Weights of a small mixture-of-experts language model, trained from scratch on English Wikipedia: 32 SwiGLU neurons an expert.
Below are experts of layer 5 (counted from 0) of a mixture-of-experts language model. Rows are named router (the router's row for the expert), gate (a neuron's input weights, with its number), up (a neuron's input weights, with its number), down (a neuron's output weights, with its number) and show model dimensions 64-127. Each number is 500 + 25 x the weight over its row's rms, rounded and kept within 0 to 999. Numbers have three digits each.
After each expert's rows: a language model's description of what the expert responds to. This comes from a sample of Wikipedia text that the model never trained on.

# expert 32
router:482470537496483549473461507469472488516516509446514465497503491517486455477486519506503501507526497496507501532522517510489540485486547534537466514463521472508471461514533491543502517488476496
gate0:506552544481490506486522504477514496510492534518508506504531497498496494469463527502501477547497498459555492563501528493487516539512536497515458480470549531490491458520516560496494512507497518
up0:469494487514497496484496506543485518487516508496471493481478472534492493541580483506510519460492486557466492451514481539537484472491478495486534497503468479518496539510484497492477478500469481
down0:487509526502487523532449562504453522511529481472501501488476471534515531505532499498491533450483521536529488513488434498500465471514498546477495520524475511508477518466475480489491474521510499
gate1:492474487507519497500524496461508500519489550531471465502482490472521490505479510497474506457460503514524491454497502518506550524464512501495481493479468481471470467481480498527499528510451534
up1:469459492520486508483517480445501502509490540533498505465501478435520482498493541487464520481488527495501494460482517513492518529468517490517503490505501466473484469503482490541508562505458576
down1:505434456533514449509509500467497498472496498515474508528500533508494501534453503490560494500443527509496482487498494512490500540497466560452510541528485508471484474496483532487478468483495526
gate2:481524545474556507480492489488492520501519477503523525515530492487474524503476500476472506480501503536492515547477477473509488524514504494514453555507515513492457483508529514556510487514489503
up2:476486463507463502547516480515469503531496519546477511497490515491468492508480499528506442454506513501476509506517541494518464506448511486524480533477452526481481496501547506457467513518477510
down2:531467488479476534543513505502507500446481552511504488465470518504457473497510506548537509482492474489485463475510502500524543437511567459512532485516499518539526521514507506489526503479510479
gate3:557535487531527500484487485494479497441487553467489484481483510503509486464513521494502514493497484499499495497526498497563535484483502527537481452487478530545496486493549515544500476489483503
up3:470476501514450507493546510499504520542545496526511511508509482486509505515531506497521488507525494496513499536493499522474496504505512528427516505486533478471514499496433508485496533520545518
down3:517447500494489525453503490457513462478519451524510533473481497529482482491451484534477492532512495486565476502552476501496530528498468514483462527473527453505432482504518504484495464509483489
gate4:490493459499438510522510480467489519517481519547514503527485490509462475477495463513544497476483519483487528456502519483527522508484534473473505513485500471497504480492465505535516478509492559
up4:469519531470535502507487502490499499464506495497509486474504516488521496498512533484462495480465484508524452526515496518446495527524492494495509486506549517538496506497502505481483569499542469
down4:506541536489555520492493506512448462477489472479494527473525528470487536524484515498452498460494499492532468518511471514482473540522508485540504504501536538488470501499496507496505534488474526
Description: Final pieces of multi-word proper names and places, such as River, County, University, City, Yugos-lav-ia, Orche-str-a.

# expert 7
router:494484547479488515495487547497480475517530505466507473478490480530479496489521498523537503498507451529533482533543473525494520481461527535494501514486518503531470462518529550494460521482498471
gate0:478536519495506513480477510489499509480504507449487437495493433506509476493504530512476455512486466524479493535507489536508515496495561517516486505476525442566498512512550513529470460493508479
up0:503556493520504490511506498497510516463497503476473441501491440488519499513512496498469462528475468529467504511502511534521514516491564490494499487496490458558505540506538516508457467500518501
down0:487471481498530552479458507502476506509483487467513546530493491522531463501480507477511516518540478474538523519502476474506535534507515546488486495504482495566520477516490532508490501502500558
gate1:480454505502489520481485527483496494498478513503488511502509521541496489494494479509523490507508495528486468540530490495478486503420539502531488522507522441508485526513465500564469534486494497
up1:499500511490486521483468475480468490522498517466530484477462461475478480464525547515482475475525513488540507468496495507512535484540471522522474514471509510503490467491530518474512502498487492
down1:461511522497503441516496477495454507468501516498472478489502509525504480519511492493507478499482494535504458473465523505479474476441517487543485513538463498502524514461450522495490519525464509
gate2:483485530521438503508502494487488507520484521486520521453545476481500477499521491518510504510555488529551493533524494510538485505494511516535484514485494511499505524564489540516535525486475491
up2:476548517490492490505526474517495498528494488523500525456540530482518492492507496513535499520509456550518479546506486536520435521506516515517511524496473513511510578548484529476490489487484499
down2:484454501512453518494521493504472491482481485494500489522525520508547443513516469499453504539520526534544514505527454443514488506506484506515442459490463504508471520492492505496510492509549471
gate3:505494514471523506472527481474460484534484498483462508504499480506481502513540461559499505449504489488526510494518468523498515478521503521481495509468515504535485492470526513491551559505548443
up3:510493507470478504489492542506490549480528459512489550536471493488519513487521477494490487513532540472521519499501473501435484499489444513516488535514503544480512472558514518490491557477480507
down3:521493488488553437540487504487517506503502474496496531521490469547469513479468502462499507540466496530521497512495465501507493498478479472438553525519486516516485512483516478446483495498484531
gate4:475505497467505506474523560521478483568516507475486492489497514541530490501513497540476486539500494510481447534527478531519509429513513541488492489494506474552515491519565436494489521475524521
up4:526521504484502495492512503521517508547488495489499556508581514471525502483510485496498507511492497480507443497500466501568499482521487532502521491497468495522518498520523460492473484452487537
down4:529512495502540497504491495497495508510477470484540530512541491501476569521527474509528474562492526524524479493504511516523508468472500486459476524485467526494497511545490488560450475488482506
Description: Final pieces completing a word and ending in a space, such as Aside, Should and Then, usually sentence-initial or right after one capital letter.

# expert 13
router:488476516475507527489474538473475501534535497470546504458476478517471483477525504528533473490506501528526479519532467523498505490488544528498492513491503460510486481508521515507477523471477485
gate2:497518529489506511484485520487447500517480530496464513452491465494467481409521522571501499479518503479501494497529491518499493509487536518515492500495504463513496516494500526482530524510517492
up2:511470537495452540457486507465483453504505512448553482513491488525479470503533541500502468497522476504504521533528493502497509477474533544511452553454505528511471467504519529505476479467509460
down2:469504551527514457492517470522540532521513516518494473556508533495475502493511507512481518514475490499528472519505511480498517509516519558517509494509536485514455495478556514523527522513504499
gate3:494464482511485520480486481513434428504477506489525503456468460503510482479501512498511490468523490528525489491497456480521501489473526515464489477483461469533467480501500509487498512448510482
up3:522459463496503477501519488542481454508474470503507499469492492502527501501458476468484517502491526520505499494463504468539469520515508474448516476517471476537513515473482472498496498464493511
down3:445513517500491547501521531486468448517491524531539535483525435507505480496514515520495515475520491481495489498509489519480491463455547479501500506501462481467498458507515526494507516535532523
gate4:475445474540481512467513567467472486515469506493489503475472504523483504492501531510491519460498518480518498542486442565505486477528536512461514550485489489525483487504501501479507537495492484
up4:527499546447426526473471471484500479505502506455530507503495463501483447506492520508518469509524486479522498444513516473454537486456505508553462476478500502518473463516524522535489496515489512
down4:492518515556477417512513488545512508478497492532515519536520513467476477476544479491502475510452514494510445484493526451526504525493504482502516469527546480497468523493521519468516515482522509
gate5:472506487490498504495480507464493507564515508488533499455477462504464502464525518506533488484496508511528483526513438510499498493485549526489487515482463468513502497543502475536449500446506494
up5:472540461519535461536496478513538536557507468517524523482494478468484531481497467492523524489460543485511494524472450497513470525529509487495531512516467488484535528502481449495476489479487525
down5:482525492492512620512515500484522518539515516451483465469496532471478526471475467516451532482512507524550524527536476509483512477485529549516485505496479487485509468487469542510473498486512490
gate6:493517554469479529489457548495490497481494516492530483495522518495441465510513518524489456484522474524492532492538471500476508481484515507511479519490498454507507461529488507492507529467485498
up6:529468481546477520478539504469477473521491479490476488483465484537542518472502522514526526506514508483536472532520487534531526497468480526532482517477506522515463486518548492508512467483491466
down6:525476499500450511493438563516493474505527498510538459500541499499539456462492511507492500483506479484482495528515505500507504479489439490482486473538511500503538468506522515474484480494528534
Description: Pronouns, auxiliaries and connectives in narrative prose, such as to, who, had, could, didn't, and While or When opening a clause.

# expert 2
router:446450505508484529477464510473454478538542507500507475514481506494486484496523518547506502451541452484506489524530513537465552485485516524534464510486498459509492489519517515523487514466480459
gate0:500503484479510507494450536487471500524546458511510442448500546504493485483491507526486482455499459474495486518531498475531546495488491505492467489516508503475500526528548484564505473478436488
up0:516514487491533493518494532502486535521565478516466462481516567494509496534465481547476485462511487467462477495540505475534540491498481508520448496518483474467517534531555477538505469495478483
down0:519483530498515478510481546500447490444510487439539491526493441477507493514501476470484525492532497474463504495518479491483455526475540495483528491491469475495516531514513430508520467472501499
gate1:468473522541501500518498493516476460532487529508529500513513508496467477510464524523479502541492472519492503535508541549479498516513486505513501465524455454501495524514486542516519506500483460
up1:505531507458483498515492499508512509458523469528529517480505452501516496498507466490525461534482522482502520463519461485538508490511492497502489530500497469510493507482510449499461487508529520
down1:506527499482456554536520526493541552476553510492495474457504467503468475534534454473509510481480464474498506503452507522509501486541496533497512522516499490500437523494505494510475514465519499
gate2:451468513505473498487496490473504476512474520514496510504508478500452502506489493491529544508536458466554539542500504500474532505531503491567494493522482528492492476500478524525515531481522468
up2:454476516500498498494510489447498489543472488518514498503509504501460497501486476504522550482545448449528500538500515492489520529509513494545480510496508512485482524503487525521504513485530491
down2:486513507503473464473500486520496468517482513553523505531492514479466565528531510513522501482522481495490521514448504479489526531505506456507495468530500466509501540498457504496490525491478515
gate3:506454522502512527498474486463455458476518545474544484516473507520512480469558514521507487505531496509503495525503474499467530442483487494525498490471485505516499498503509482502499495430502477
up3:524460480503509477525516485514458493489490518537515526519506535483538538496528504494475518481517502485465520527458518491477526510504474472537501499492486495491561525468499460460467515477533526
down3:445508494527502480502474474472462492563502490531481506543522471492465511527448492514483551523502498527501521525530513503459479518472498481500491501509477497481522484508495529480525522491437505
gate4:492480478487501521490470515445502474499528498505532460506457502505505466499462507510482451496550479501492515475534487498478515487500537513484494537509495483494490483524515529508512460475471458
up4:517499467504520478540494485478532513470474483522488470530444533472541487519450485493468498494523497467479533480488507473495532523538508471465511488514495506474498506495483479497516469500482477
down4:497501511480502529501530493485472518495479512473493534443502536522492539522542498495483539517477498493478485536511477496484505468494483488529463505455526520533525493500519494517477509580526550
Description: Inner pieces of words that continue with -ed, -ent, -ence or -ing, such as resid(ent), indep(endent), Ag(es), Sci(ence), educ(ated).

# expert 35
router:487480512462492520497468507467465471542542524492528495495471509517470476475506517518522467493510453491489497517547492495454525490476533520486483533471518496529458464488536542526462511496508500
gate2:509481498473474514492464501507481510526491457470531497481475510500473491485511474489506482513544491496505504499544499485493530443472554525524503504501512490436488510493462514515496563520495504
up2:486501479468503484518496477529509530497477465501495510493518526474470521508479463476472507498509522465475533477537535461469501495478533487494522479518520515461508523446476493512527564550520526
down2:505471489529526492482532501484479488509496509547489500433535495467548480490497496524476516491519488520487504482481461532509493503500480470496519502498524490494514526544515498527525530447472523
gate3:478471488502533510480501504506456474532542489504532485507500492494464494484486496522522477493506465480504500538509434506447494494491532511518481527462506498498468459526490492513479553491520508
up3:505492537499445521479469526473532478490459520476502479477483483529497472492533535522515506469527528545517484468514509516549522462469521525514506498494480483504492500500543503505512474485475442
down3:467513479463480472510446524504531496498499489452518527516513481544518512483497539491512505459498513534507501494515497509505526469496456474490482508558525513514496534527497507536515522477503484
gate4:489481546474476515486511529486488449494501515492500511510513532511474467516501527510505514504511475522505507464534529500487531497496524519491487536511494461522480457487502492443508532497472478
up4:472494441552478512481479486490456543510482490487501493487482465477544498455489511488485467496519526487509474542471488498523475489491469509525491501493500506479523525520528492529495500491524505
down4:510528523567518502526517534484523460476536490478484537470502486505516470466511503508522538545470503489509456522572506468527552531489516514483524527525485515501499498529508505511495515477501536
gate5:488523486434523515496441474477468541529486533507523552508504537489470470497489489501514512483527466493484535480568517484477512471479530506481490541467512512507487471494447456500497533503532533
up5:434509507497503488523495511491433541484492536505522503518492496500487484466478512497508558470476498512496474476519507474511476501483550517499515529479494491527489518468523519480521519482508518
down5:501492488500532485526492510511534441468520487493528472522482465495471494442458530498506514449473499523501546471513548456487498511541503516488467491503497492492548501519511496466506475501481503
gate6:472523494481531506510533491475474507530482538505523495509533512471513485499489503519466506521525467487485533465522515465476510494465533520444509547497550499481498432497530527548538511513526519
up6:493503498519491510495509504541515541497461484478455512499484494476532507501506513503476478453509546486515474530452507512486469480540478488531512427500513489489511561509464474466488494467477520
down6:513525498514487568454524502519461541548480495510483532493488501461540488515531475474497452511519514526564477513509486513486465485574514467525456493460538488470475521523514514469502551464506480
Description: Wiki section markers ==, ===, heading words (See also, Episodes, dates), table pipes in election results, and sentence-initial On, At, By.

# expert 18
router:501465537477480516471491522493499459543485505466493500505489527517469514462503536515497505501512435514513483511532495535511522443498511536517490516452501461504495476521509536518476494467460483
gate0:512506527515509521510473508437491518486495472483511506482501500512516483462511577482528464520524513500511495510511500512494499468473488524514508492475489458501441476538501532470487490492496494
up0:529483502549521487535499477473492519469484444495529520514539513472540523484509563472489466515520540511467527485497524513497496460504478468519474494516473457474465505505490499460478459502455482
down0:467451525538464470513496556548501476495532526567456509485464466530477514468509482550490489484504518509495509540452500508510571503497549516512507542512527512522502514517498513491541493515492509
gate1:512486560537456513482496529482490432499489527491525495536514494511467503501515491549473485502520458543505464527526496549515525485460523505487503511532520486532515467497521488476515479534532487
up1:522552534455510492471495513504512497531527460543474525484496491520473491504502476492528502506500541469528488502514483487513498527504535509501511518489435513489518506525546455484485568476509539
down1:461515518496444511500505491460503523487526478493519494555552496522502477501541494484487490538487486493510512490492537495510486472499484470505491475516453553494507502471525503477537494547566496
gate2:489505503454499522503467509505488503489489525424495526496458508476480493497553499520479519490495490512528458519546488514460534467511518519480484491472503502534511470496492523495481508491458469
up2:493501501538501517459509509485481491533531478578517469486516484537486482493473500519557460493525507516511513514466469515507499539469503511507498534495520477489467523523522474510488527470521511
down2:490516517503462464535509492497552461466502493489550488536500459484552457528526556466531483520468515505462515508470506507500460459497502479507527497488457488529501521501489461477496508514538486
gate3:516502522522494516501493466490500516475505515489529514473512511490432508469501493492534434498567459506501468521517488490454478468533503503438522493492497465513484480466463514500521468500484488
up3:519484484527467500513509495500509511472476532490515495510539542459472523520523485504492490471544503473497488493520510476481458474542516507482505497516478481497495511518465548524548486496526544
down3:489494457504512512498483553505508522517473513525505525519474475507510470466476520513504482466504513491505498461490487523520488573451516504493491523482488544471536500518554480512506506490482512
gate4:473471539477497517473498515525509492530510528464508505503486512516485491467481548513475498513517459502500497555518477531526528487500469525498461525470528503522541520530568498530485479495450462
up4:493501544504505489504525498523519510474503529486505550500541534512503495494470540497494530509497440501480537534487495511540491479509475509471503482478483515514524536534547480522502449507440445
down4:510527467488526523457520445533535503551509485458509512521486523509514560518475534473513521482484494491552493521510472534500459499478492548527520493516535489489503501525524491494529457502472513
Description: Last word pieces completing proper names, places and rare words, such as Maine, Kochi, Suitland, patriarch, Latin.

# expert 37
router:463464510497470524469501538472442489504499538509537509483455479519468496490549541524558468497536463529528508509513484505475510480473525522499489517489480487514470484525517518505493566489501505
gate1:465505515499525521481494501509487437497521551488531465483487467527482466491513514509462535495516427540493455511507497525489529488467523516492490508460524491489472473480500497544489495493518454
up1:523460519476443518479463496455485523513489458477470519501504508520514508473507515512534459499507545454533536506526476488503482501492506515522488521517493485520514511538531514462495507479464526
down1:537514511481473475468468542525509478494463445509505526500523517529493550494481525461468507526461493478496518484494511471503466529534497496468535448504492500472527474473467517468499541491503512
gate2:508517513524495508458516517462497467489496473507458493521480472550494486500518518509525535487509476474531495493512496506519527489491515510514504556504514468492472503545562483542485505507506470
up2:473514503493466511491525544476515524495471461469503502503533495494505483532514504515528500464491505472538509456498531521499501477488503518473501521507551518448425501503500498532511549480507528
down2:496506464523502443527498505526525478486536541563571454484510506527476486500468493498540507521474561470483477493455490508507508494484501532503487483519486501458488506485491482498495485522478521
gate3:458511511503470531481488530443470501512510481500502507519482513527508481512539510547582490478518508483562497492511497521467516472515511527507499484515464475475477491555523510478502547489493456
up3:456519514530489497501519521444502508497499451523483525531520509514517505537535503527576520502501517485552539476488506535460499464492493507479523487544456494446508501568505464496502534516491473
down3:516472490506490527520483492485527480532515532581512520483504518481462484520447500454525495519524513572490480518503532507503497502490523503491508463490492474492479509488522530518485533515499513
gate4:496516489517503507493491473501454485484535463484517502506483494485516491465516532505537432469506483514546462514504488515502502482484502501516480516473514465538428512493528492519467483470519534
up4:567531482478532489475491482491470495484541506500568525505539495478485524473499545469495455455497480504480481458500480496544489501520511491532498530498494497544557484483487480522446469513473499
down4:494502535527502591529532485478473471545545497502486498489486496495503471471517527489533520463519521525523508513483480517462483515518500494544496521510509466511464508490494492478480521495519545
gate5:493504517487509513464500509417520474522453490482522493502514512496461497514489491504499483494508482473527503486523460500482523483487504538484488525486494484491459470503469520477507495506445485
up5:466500487530490512501496492559484515485554527481488462508529480518498493482507498483460469506514474535489503529504506538505492495502478492532455513491478498492500501518529475560456487491535502
down5:493490485513483475557511481477515482501519536508492487551518527484480565504508507438504503506482483518480518509494512503474530466474517457543557462515486534518484448493511498508517505504525527
Description: Single letters or short stems that begin a word, such as a in auction and comm, plus zero cells in sports statistics tables.

# expert 1
router:489478524499503531473471527482458492545495510507516492472487459524483451488501524519519504494560487542517509543521507512488522473471558521483476508518516503510472462506561524502505488480504512
gate2:497491534471507511517445487517435473477526481479509502477489515498489450516455546519497496478537521535475470526488479501509487452496508523493493504500439470513510462519489520503504556543491505
up2:556512496501470517460507498466519499530509528482515494495473491529500548452548480502522471492463481513522481490544471509498518509500471523521475504473527492522464518493502501524482469439467478
down2:501492512520493446539483460520477470501481497492478497488477494490529452501470485520475501524510513552497483522456494435487516462460534468473522474464512527516510508481507523482481539479520485
gate3:488478502482495512479491493484467495521525458495534513533446530511463481519497515550521497475536507539529506543506494520459516492429547516488474515463527470489502481509498517544522513494486515
up3:507493507463494517483480508491486465500507559485475467447518463502530512434521504492470474520471462481465473493530473488543505493536471515520486511505471499548475508512499480484447477464500470
down3:501512504503510444532498470489495515529479464479542504507482540483509521533454496484497518522540523476508503499480507449514509525449555462475511528478494545525488497492508498478514490480482549
gate4:533493521502527501471491534509473498536475490484526523478470514513524487475454511527480513475558471554511538484492488536510464492479515501541499492510543532469483520472553507460503508491468443
up4:527490515500511500518488571503489498504482502510532508465483501512521488497428542538496512475545495538529549514477486512525480488458570493510526477481511562461500490488566536466518482518474478
down4:523490489481521500481488550478515559448455464495502540495474486501514499536549541503521510511479524445469461510475522525510506511479491498508537528503489505506501515487471472520508483479484516
gate5:518472540487504513493501498474459510514477498502479456510467468496472464509515498501538495524520500506496510521520503532488517507482562532489468473520505493489498439479500533488502506499454516
up5:473498471480494520485472526504516477504538535485526507461493481525496514460528518526499485456512456527524468514508463493517518492486460510521518542453482470524486533542516463526459508457520454
down5:517513532510508425561505494463511507492467491513451485505482483461520504518477487484517542527533570502497529509463531480474507515525530502483490496528531526489500512478472518485516508476485484
gate6:537470515507497515458510499463457540515478527452489529525498471495523491508510501536506498473501499500519493570526524521517504485498481532489487466501526451498465510491518494461500494426475510
up6:542528502513525487498511483479477528508460499483486539517518496477510442542455495493506508495475522482498525504508546513445487529493505491457495478502545495468475487531562537470525485522486536
down6:503491491461520525467467484512462440522504498520508507469472497529456502454543488468476477487466482500524492478499519494506436510479531483525536509500454504514507521480505541540490505576491489
Description: Mid-word pieces like el in Personnel and welcome, plus represent, career and initi, often right before a heading or inflection.

# expert 43
router:506460500478452531497495547497466457521499505483493486471496489500489458489493519508510477513582437495533473518518465509498527481471537531511465515490503491538478470489522553513501502484500480
gate0:547485474473509503521518532492470461487465484500461491500491506501492464512490492500515446532541409478481475463505482513484502500469497495456446505510483525521484522506495470483510471498537527
up0:515508514480462499484490514464487507495471508534531515519509523477483471487546474488499490548527520546501507463501469505521519463512517517498545500531504514548495542454483513510478528505532510
down0:498474497527523602487508495465558492491469507523533515508493482475477493446505500479493504553555489499480486459532512510510497534525498563514531509474532503552480512508494532482473501522525465
gate1:464472528524507499500520519528505522480515513528535542480514484517494492522546532489532434533535507536522541566478511567459506511475504494441518519522515469497484494529508550494527518505506453
up1:507566496489520490482480485459498518511505477491486494490477489491481547473474501501483536466459517457520451437521482483499466481507514487552520480469503537488520538461513482511496541499473571
down1:504537539469516504483502502483471474524503508505456506445501488481503511479454503547474517477480468502530451454523480479520482479515491548512535489469507499517492500492520512494472446510482500
gate2:466520500503463515494500524470490471498507566500485481458479508516446493503554521523491516475515482529535501493491499528504524498517511527491497517464517495485472495543511519499493586463490495
up2:508465510480528519470461459512466500521513461497525488505486491526515510461483501498517473516496526505501492521546473517494499465476517493543481525489492473537497491487521481505463462489473500
down2:519520482491500557560467496476496478482495532509512505459522500485481530497485472452486436515556495467448498477458534452511498520512502446499482479514507571459462515494511525480478523484485495
gate3:537501483492540509507493546516489482522489482525495465532535530492499513498476465524497502512489462516504452514507466446490518505500487530543493539486497509533487488540483586482518489519440466
up3:536529460522475503506535522516497509470463485519503484507522536472481479500485503498523520505504496500502473505491504464513508487529503522542508533472482524539490451511479549503526489528440463
down3:491476489472501482499472468539547566519500516516515492531488512496515551513485506538496507496478522560506548507511447490524553503476540444509469475506495527522506473543499479472469484469490510
gate4:501509498520490525483494516491484479522512484489490505483529485524450457487491503510448474481506465493505520504521488507490503442465518502505527534491503519500494497490506524511542502477456508
up4:508517486527487473536528481518523478488480493527479508503564509479484472513472493473432509504502500461489514469479531472508476503507499472522524503522507541477518520466470504494563499530502500
down4:481464476523447550527473556477495537500457482504498497471500487503519518492508474547510476489457504546500467531497511545480481503540512501492492507504480498491467459475539525475464526484538441
Description: Syllables inside nouns and proper names, such as stor in storey, ail in sailor, ool in zoology, and nationality stems like Turk or Ital.

# expert 9
router:474482534496497525482461518458499492546507545459521464468503483529472509492549515519511504480537472497546494539530494521523532473474536522517468510482491473523453494526520558520474522481473471
gate0:488424503499524518516491531515497487517524491471515515494506490462477492523503469515532498454463504495569492513496459497505493466454493522483470523491514499512494492558497507532487506506469510
up0:505517499492473509469526486492473500460527524523498496537486440536505477477478540517514480524543476547461483528497501544468517507501525484514517477481512497503464484474498475464499477463517482
down0:448491509516542502450477510487501472507525512499518512475514461479452506484567488503471512531515512499521508523514486472501455508457489450525445501495520497490540527517482522519513490469483491
gate1:461486500473480511491473508466473496494518512498496500440508495508477515493494555492513526474514499516535497550485452511505488489501502515504480509466467484556478481492521512536487478475431497
up1:459530476473471476515487501479504508490513512527459482474529530486498526523505504471511538487491516526510541508464499498519463523547492479457497474507458526527503486487495488539543474547452530
down1:553436520488484524440506510491501526466496477482463494492468535480525424558474533521510461519507574494476482497530515513496517504501512518501542482496508518505538509478479480479496493451529475
gate2:498496520522502514503455530486497471533486550455522452534543479504502517476517529515473510501517508507545485493530528518550521482495503481484509485472495477512463519550522493536458504437484483
up2:490516487519487497515503525477504513511514470472489467536531499503490521507526533508448503504534478484503461513496518467504495469484495469419542526478563514505467446516558494496467466493542500
down2:497531541509515474524490469489496458511459539500541505493487463489515511498562496518497555479524519491482505512447504491480495499532488495477530505513499498530506549530502486465483514469508500
gate3:511464543498508508507476496472502443546484517488533524493512542559489517480524508529501510486513512492493534553514486483516494509459483540512469520487452470506469526496537540551443495495518479
up3:454462511517461508493503503529523480486513553479495505489485521453491500463543515510517502465505492503535518486518494513515539499515504508527477525489460522458488522511459508498483566503519536
down3:517529494509510498464515531474461526500514492494495498476506494472479475490461478472491510479463506515497430499537475510494493500497537490480472495536529511503522447453483488488510482507504484
gate4:484494453494543510494503498487471516531526506487481492475509491487492475473513499476460474450517507503544521501510500509505475490482571500521515475497463524510502496476495531495542531523455525
up4:524479502505551501461457517513499537472478501509542529519465500517503480501506463484512510510494512524494473490493515505519546475527499504473523488493466542436539489499554519477516519499485503
down4:500495467506519532512472468515496533479479447500483559467511485506520509508501495505514487484571515482504482479498527512520500488507499489502488505472477488465456535500543513478547525535510492
Description: Short fragments ending in i inside foreign names (Ciel, Craiova, Fields), plus single digits in tables, dates and scores.

# expert 12
router:458474504496468515484460514470475474520531524475521477474476474513451488484530516516509478486493481536529482513522460544481544481487530520505475505448513489520471481504508529505502513477465505
gate1:484492476493487513495480502473482472526544493499536542479491473512510502465470522496509476452509514561542511503501470514514486498488500507467508490492523486519495536515520483552473460494452495
up1:488508508474515504503505487509503569461447523491485466514525525435506495496525497512503536531526490461492520480507531457520497490483485495531483517489471516500476479512501525447504548494520484
down1:503460486509501470491482521461479500476485549523476517500499490490498522502480507501492500498529530487532530502508548512498523498530498517499516494506523518460545513451524459460531490513530531
gate2:502509499534533507478524515435500468518548517505519529486499520499512504442523512503517471491506482538519526530502459519462509488497514517496510476446507529510494482522536494478490460474471513
up2:484486516461469509491448506557482541497458500471504483474490504498487488517510509519509499503521499464504446502516530482545534477489487509529485543538494453517473539503495480531498562479521469
down2:488465439537475418534515517501528447489482533494499501532527475507471528479491490515449522481459528481517508534507490514494471499511483498491516500494524490506482480452486480515538513489540532
gate3:454480514508440516487462496473452499514471521471504462490494458490471484521487509514480517511506510466530480520537509549460477480504502512489482509560508462494464550470489538498514548514501491
up3:549480509477533510510525554495513464542525502510516540493486515525517487502495514517521477478523475517488497518503523492516543507471490518514535502474493517529509481516517485485493465476510479
down3:525536535513505499513546513502516509504455496482485487459490533470509520482513494487520496472515459517495493471504456460513491508536492515489456498452482493500430487543517501530494485485524496
gate4:498506512497510512493447509468473480540509509466519520432513509530513507491480498503494464495494521491540484437516474545500547473488527508511474504521529445478486463503523493528524528491462494
up4:506475507475497515479553507514489516463501527501507498555478477486515478495523530536525508493525462542481495561499525469502496492487490514500502524473476497554485521540504519468455497480540473
down4:487498507509476384498525479495503520498513465511476472452469500517508535519525521502518462523440480538476510503485509515460523524559491461489516485516498513502513488515477509505507504519517515
gate5:569494489509429506492518523482509471483557501476503499515457517533489490536533528511499491519491466552507476500528481499482601477492536530508505502454513508509497489503531501529530533483479501
up5:469500533456545513484485509488500519545448484502531503526555507504487481478488490516535489500519508436480526498514509502489424487473479506510495528541521493473516523524494504483458505484534485
down5:485511512489511492499495481503483487550545521491516501492521495501512537450483516475511482469518513509528476508437499498481493509493494465508478486483482447488487474488504490508478526511506513
Description: Pipe characters separating cells in wiki tables of names, films, sports rosters and results, plus other list punctuation like semicolons and dashes.

# expert 51
router:511494537493512521466495505498471495499523516493503510500490482500481489452536523521533469507517424526519443499532473507499522496475521516523497500480474471522463495548511503520465488459485462
gate1:487489552517483518485510502474478493557540508514536482488480476508485499454497489505529439459529485463526498467479480497482505503483490511482470492509494508443459480542489497494511481503493489
up1:505488524510446505491506512507497501541481470505523492454507487477487475500523481506487463470530482480521530452480510513505502513506501529500505531503481505455527509567471470546502525507460524
down1:449498486551522490540492492473518439487485495502522523479459516483472533526499487493456540523506523531515490536490470515511478501479484540483535537474533482489525507514505466452504496499487541
gate2:511491513468492514471469514487489500568509559484553498471509529518492494466503501509504482462497528517508464477537461517501522507475507529558496520491509471483499462517534494538479503449464506
up2:475478502536493504511535494493508512433494456500444493532491449495516484530491508525477531502529494468534504531508554493496472477503496505452481469502505521530497497495511492497548496521536461
down2:502534508502495488498451534469502529478484464453512516521531462507532511500494531507470499526522491456479523534487496449535475491489494539479489478517496514502520514540502470533477497447507484
gate3:456525504479521514484453500465472473500559509507507495501510509543476479482478507507528482508505439527525505525519483503514514503510536514475487515487498459525500503496485516557476491498482500
up3:506486476524478493468529502510502540533492468504518512494475483487540508515547504478440509537509517488527512499525489459497479484485477486526488514519475515476482499494493521473537538474519498
down3:468512527487438395483470513504534464515500508503513503509554462471486507476500487526542472520449504478515479470520471493494495500484492473479486487480503531504528459517501494493477495471530488
gate4:446512527490475515462479550492491463518512480465483486508491445532478480512533507528518498538504452466551493493521500541519535506456533529488487509483480464513508500540549531476500520465497494
up4:463520521507519465524523513516523455474498480532496521562507450534531526519510473512499538540453465484501515497482514504509466546474551482477522475525514479515536532520515463475548483513532488
down4:483455514489525531464464525506533554490480496500521518511521491497539540501551532508512482538515477463520501461516576530505510535516511461502468492502488544504532503550487491506504488498490476
gate5:464489525494479512480493495449465461538488483510542497497488495517477502498491517524522455466518490493551492508521480522477521470471524501471478491496505480525458486479524516489462506522467448
up5:525496473480501517493482534495514525461540538490463480484510502540514462505513489501490551493512497519461503510499503474519512511486523524544499529478503532484510498529471533513543515466520534
down5:536499512493477442549511502483496517499501481525487483514525514540479537499537473495491524455438516536507490499483508525461503481534530467480548532538437539482510501514473476479481541486502485
Description: Last piece of a word including its trailing space, like ing, ington, ensive, and number endings like 00 in tables.